config = dict(
    d_expert=336,
    d_shared_expert=0,
    router_score='softmax',
    normalize_top_k=False,
    routed_scale=3.46,
    lr_router=0.00107,
    tie_embeddings=False,
    optimizer='soap_variant',
    lr=0.00381,
    beta1=0.95,
    beta2=0.99,
    seq_len=1024,
    train_tokens=285100000,
    steps=8701,
    dataset='wikipedia_en',
)
Below are experts of layer 4 (counted from 0) of a mixture-of-experts language model. Rows are named router (the router's row for the expert), up (a neuron's input weights, with its number), down (a neuron's output weights, with its number) and show model dimensions 352-383. Each number is 50 + 15 x the weight over its row's rms, rounded and kept within 0 to 99.
After each expert's rows: "gets" lists some tokens that make up at least twice as much of what it gets as of all text. This comes from a sample of Wikipedia text that the model never trained on. Tokens count by the router's weight.

# expert 6
router:39 43 60 72 56 51 40 38 49 41 48 26 58 53 46 60 58 23 36 37 41 55 45 50 46 28 46 36 34 37 47 72
up60:70 63 61 49 45 51 88 49 46 58 25 73 58 63 24 47 66 60 47 44 68 59 42 56 37 36 48 61 35 58 41 54
down60:51 45 45 80 43 38 36 65 66 42 37 33 45 43 70 47 62 69 44 62 39 45 75 45 50 32 37 61 46 48 56 31
up61:99 49 46 45 36 77 53 50 48 61 64 68 50 42 70 39 09 45 29 35 46 35 60 72 48 68 85 74 34 58 26 35
down61:65 72 72 61 46 49 40 63 74 51 84 39 51 48 54 51 58 62 67 45 45 52 41 45 43 59 46 69 66 45 50 66
up62:59 34 64 69 51 82 57 49 61 70 40 48 48 12 54 54 55 41 29 53 47 51 27 51 77 51 70 53 74 37 26 49
down62:54 75 21 60 29 56 58 50 38 55 42 50 22 60 54 51 41 56 57 52 78 36 24 43 64 69 47 62 63 48 53 68
gets: ":", " the", " |", ")", "\"", " first"

# expert 3
router:38 52 45 52 47 43 42 52 41 36 83 55 26 44 26 51 41 62 51 68 41 59 53 38 51 34 59 44 50 64 47 46
up0:93 74 37 80 61 38 36 69 49 37 44 57 38 72 40 64 43 44 20 45 58 43 48 32 56 55 39 85 53 42 54 54
down0:29 79 24 77 46 51 32 55 41 55 58 40 57 69 57 57 76 56 60 43 69 60 58 61 56 44 21 52 55 40 54 33
up1:64 49 58 41 40 59 62 37 22 68 59 62 62 60 50 19 39 28 56 44 45 41 61 58 57 18 64 50 43 64 65 36
down1:67 58 31 35 96 72 45 71 70 65 49 51 38 49 64 62 38 40 24 44 50 60 49 39 32 64 59 68 36 49 48 29
up2:61 43 53 35 49 59 55 66 34 91 50 62 50 43 54 23 56 39 33 64 71 54 62 65 42 62 55 70 51 52 43 56
down2:40 51 72 69 57 72 33 45 36 64 47 44 64 52 53 73 46 61 62 63 54 63 52 46 44 31 63 47 69 64 36 64
gets: "an", " an", "y", "in", "on", "ic"

# expert 8
router:56 53 63 53 50 37 44 32 64 35 31 37 48 49 59 46 33 36 63 35 64 35 65 53 70 76 65 18 67 65 49 74
up60:48 54 40 70 47 65 33 47 59 64 47 66 58 48 88 47 52 45 54 17 35 50 44 71 43 57 42 50 53 45 49 53
down60:33 64 35 68 38 90 66 79 53 69 51 63 72 53 63 42 68 58 44 53 69 42 32 60 38 36 76 66 56 64 23 24
up61:47 32 72 63 43 34 58 31 83 48 30 24 70 42 47 21 72 49 77 22 44 22 32 43 29 30 55 37 52 59 63 25
down61:40 31 48 56 48 59 60 47 43 56 42 55 44 46 45 41 44 47 54 43 32 62 56 50 30 30 54 53 34 63 56 61
up62:54 51 30 24 50 56 53 52 57 55 42 39 48 22 64 37 82 43 68 52 47 50 69 42 47 67 44 50 60 39 62 53
down62:58 40 45 38 35 52 64 78 38 74 62 49 64 40 59 58 59 40 37 50 55 31 70 83 84 42 53 43 81 55 88 59
gets: " ", " two", " three", " $", " four", " six"

# expert 11
router:43 43 58 47 61 57 21 47 39 69 41 54 40 61 43 68 71 55 40 38 41 29 86 49 27 33 49 40 61 48 52 58
up0:55 34 37 45 49 37 41 28 25 53 52 49 80 36 49 53 53 43 31 51 31 61 54 45 25 29 45 78 76 39 65 30
down0:35 69 59 42 68 58 51 38 31 67 69 37 58 54 59 37 63 40 46 50 71 53 72 56 47 40 48 60 68 57 56 39
up1:61 45 52 48 47 58 43 72 79 50 38 67 43 28 58 36 59 69 53 54 43 46 77 64 45 76 37 25 71 61 11 36
down1:43 63 69 30 36 52 57 70 70 54 38 55 48 53 55 68 36 46 66 21 65 40 30 44 69 26 84 48 38 40 22 41
up2:29 83 35 49 54 41 55 44 81 57 64 58 71 51 42 64 55 60 45 72 29 52 48 61 51 45 74 27 50 59 39 68
down2:71 54 55 45 76 49 78 55 81 46 61 59 41 55 40 33 54 00 62 59 35 48 54 43 71 23 56 44 49 45 71 60
gets: ".", " was", " and", " as", " is", " with"

# expert 9
router:51 60 39 19 59 54 65 44 54 75 75 63 66 37 58 47 64 45 67 42 59 57 40 37 51 64 45 66 73 65 43 61
up60:61 50 49 44 31 78 36 24 40 43 70 77 70 52 87 72 52 49 58 34 55 27 54 46 51 41 69 05 52 46 57 11
down60:53 50 57 50 30 28 52 36 38 61 51 41 56 78 53 63 46 56 52 47 46 72 58 35 46 77 43 41 50 54 38 37
up61:88 62 48 67 72 31 10 66 51 43 48 44 59 50 54 58 65 35 95 67 77 52 42 47 67 39 58 91 45 69 35 33
down61:10 52 71 27 45 54 67 51 44 54 41 62 65 62 58 38 52 13 71 13 47 50 78 55 43 71 70 45 52 32 49 44
up62:32 37 34 53 49 55 65 29 61 49 56 76 39 45 57 60 48 49 63 63 64 65 70 65 40 30 46 67 45 49 57 66
down62:51 59 36 66 57 09 35 45 25 48 55 31 25 29 46 52 51 61 49 58 62 44 62 44 58 42 50 65 40 47 48 48
gets: " \"", "ad", "al", "el", "ah", "ul"

# expert 10
router:54 29 35 53 46 51 41 47 75 27 86 67 60 37 57 36 71 72 66 50 41 11 73 47 78 76 48 38 46 48 59 60
up60:63 45 60 20 61 59 37 17 90 36 35 43 19 49 60 39 41 48 50 76 32 33 04 34 62 42 40 29 58 59 52 55
down60:36 31 70 39 18 55 55 52 56 45 75 32 67 38 62 69 37 32 42 46 37 73 46 69 48 66 55 45 81 34 67 28
up61:36 88 56 41 63 42 30 54 61 52 52 53 32 35 85 37 46 60 53 34 62 47 72 48 38 55 57 27 60 58 54 41
down61:23 61 41 86 40 35 56 69 37 17 12 63 52 49 58 34 49 49 24 26 48 37 58 31 54 41 54 57 47 81 29 37
up62:44 34 35 64 46 39 58 31 27 43 53 49 45 31 50 54 34 57 53 26 45 51 45 49 41 39 47 60 76 40 66 56
down62:38 62 41 44 60 48 54 40 26 43 33 86 58 45 60 43 72 51 49 52 43 39 25 71 24 61 47 75 33 56 48 25
gets: " (", "–", "/", "-", "19", "20"

# expert 7
router:47 43 55 48 40 38 56 63 82 47 60 83 68 70 56 75 65 45 46 68 64 78 19 48 17 50 51 60 36 37 51 66
up0:32 40 80 57 51 64 40 61 50 54 67 32 73 69 28 75 28 45 50 47 52 66 46 32 46 60 58 47 27 37 56 44
down0:77 57 59 55 46 57 61 45 46 82 39 47 53 40 38 72 64 49 42 64 36 45 28 40 58 41 36 29 46 30 36 68
up1:45 43 49 73 40 59 51 40 38 52 48 42 78 35 42 31 42 64 58 47 51 41 75 65 46 44 51 63 74 59 25 56
down1:51 39 40 56 56 62 31 33 34 54 52 25 46 32 33 70 85 28 49 50 67 49 48 37 67 56 75 57 68 69 50 53
up2:65 65 56 72 68 32 30 42 50 65 36 61 67 99 35 69 39 29 66 24 63 46 26 30 75 47 40 36 45 60 61 45
down2:46 48 24 58 59 11 61 70 33 39 51 53 51 65 89 37 69 41 50 69 85 38 50 43 50 69 62 30 61 56 57 63
gets: " in", "|", " on", " of", " In", " from"

# expert 1
router:38 42 35 37 53 30 34 50 42 55 26 36 74 36 81 56 60 43 40 64 25 72 37 54 72 43 48 45 73 36 62 04
up60:53 19 42 77 57 83 52 60 38 13 56 56 77 74 25 56 67 60 43 55 48 60 71 45 37 64 59 29 58 54 71 51
down60:52 74 63 39 57 53 35 65 37 46 79 36 74 07 43 77 51 53 62 42 46 45 32 39 29 48 67 68 74 58 26 37
up61:45 50 65 54 61 58 62 67 57 42 40 57 33 64 41 58 71 27 37 28 63 58 40 71 58 47 61 53 78 59 54 37
down61:32 77 71 51 59 65 50 50 47 55 55 50 47 61 36 47 77 49 40 58 71 55 31 70 66 63 73 70 26 66 61 45
up62:32 37 45 32 60 36 33 56 32 50 55 42 42 69 45 34 42 44 45 66 56 21 69 49 59 39 67 67 50 50 44 35
down62:56 60 42 35 72 51 76 45 77 41 58 37 59 39 50 33 29 52 52 46 54 26 67 37 45 72 41 40 55 36 54 15
gets: " d", " r", " s", " w", " t", " p"

# expert 5
router:54 79 49 82 46 70 69 52 49 42 35 49 58 50 49 50 42 54 39 37 35 42 48 62 71 61 60 76 40 52 64 36
up60:59 64 52 63 54 50 72 24 52 31 68 69 58 28 52 76 52 45 47 41 33 52 48 33 46 89 56 71 35 47 56 50
down60:59 50 35 78 43 51 43 72 72 57 33 90 52 62 50 48 47 62 40 62 73 49 60 15 45 63 53 30 35 34 52 57
up61:63 38 65 63 81 26 40 49 46 44 66 39 58 37 58 69 75 32 09 88 53 99 83 68 55 57 35 46 52 48 69 32
down61:45 79 20 43 71 37 41 39 63 63 64 37 70 57 27 31 35 59 26 53 29 29 51 39 42 57 56 41 54 58 58 61
up62:65 51 50 65 62 68 35 40 60 59 61 54 63 60 36 38 59 30 50 02 69 32 17 32 28 37 68 57 59 42 39 69
down62:28 26 53 32 47 67 53 53 53 34 43 48 66 59 63 67 55 28 45 37 61 52 51 39 34 53 64 29 66 28 47 44
gets: "est", "z", "v", "ut", "st", "ov"

# expert 0
router:41 52 40 02 58 36 56 66 45 58 32 37 57 36 44 67 13 36 53 51 76 30 70 61 32 50 54 46 53 53 36 30
up0:68 55 27 60 37 37 59 29 51 49 62 64 25 46 20 71 57 63 50 69 61 55 53 42 59 52 29 59 32 67 38 42
down0:61 63 47 64 53 53 54 41 88 67 55 27 56 44 37 59 44 42 54 56 46 40 43 81 42 22 62 37 42 58 27 70
up1:71 42 64 68 41 31 69 62 55 54 53 23 29 59 66 49 30 42 73 53 61 57 49 43 54 59 52 76 36 46 61 47
down1:67 24 54 30 49 61 59 72 47 44 61 39 42 39 50 55 46 63 56 68 39 39 41 48 46 54 36 89 55 27 47 59
up2:62 40 43 47 38 40 73 62 48 54 43 28 38 42 44 40 34 57 19 32 32 35 63 69 46 61 56 38 71 51 48 38
down2:37 48 29 49 49 76 37 52 12 25 52 69 27 68 30 63 38 35 57 34 41 75 38 59 46 31 53 78 24 51 58 35
gets: "s", "es", "ers", "ings", "ions", "ations"

# expert 4
router:55 67 48 68 46 79 53 48 27 59 28 55 43 49 51 16 40 61 72 61 98 57 78 64 50 38 47 57 43 42 49 55
up0:32 37 57 70 68 46 52 47 47 42 49 69 44 66 33 28 25 65 38 53 76 35 65 27 23 41 47 69 56 53 41 47
down0:32 47 50 38 47 68 52 57 26 50 21 68 68 77 45 66 73 57 48 47 41 51 42 52 49 66 56 58 48 64 55 60
up1:54 51 34 46 48 51 70 43 37 52 57 63 61 59 37 57 42 44 45 56 53 74 78 65 56 34 72 63 52 54 19 26
down1:80 50 79 38 66 44 61 29 55 71 34 43 33 69 43 25 67 42 37 68 03 45 39 29 59 39 56 29 83 57 48 39
up2:53 50 36 34 60 48 40 65 61 59 38 28 64 65 76 58 73 52 39 49 63 61 25 44 41 49 50 37 60 48 64 18
down2:28 43 55 38 64 37 48 36 62 39 43 52 40 60 46 65 70 48 56 54 58 65 56 50 56 63 69 46 37 34 25 13
gets: ".\n\n", "==\n", ".\n", " =\n\n", "ation", "\n\n"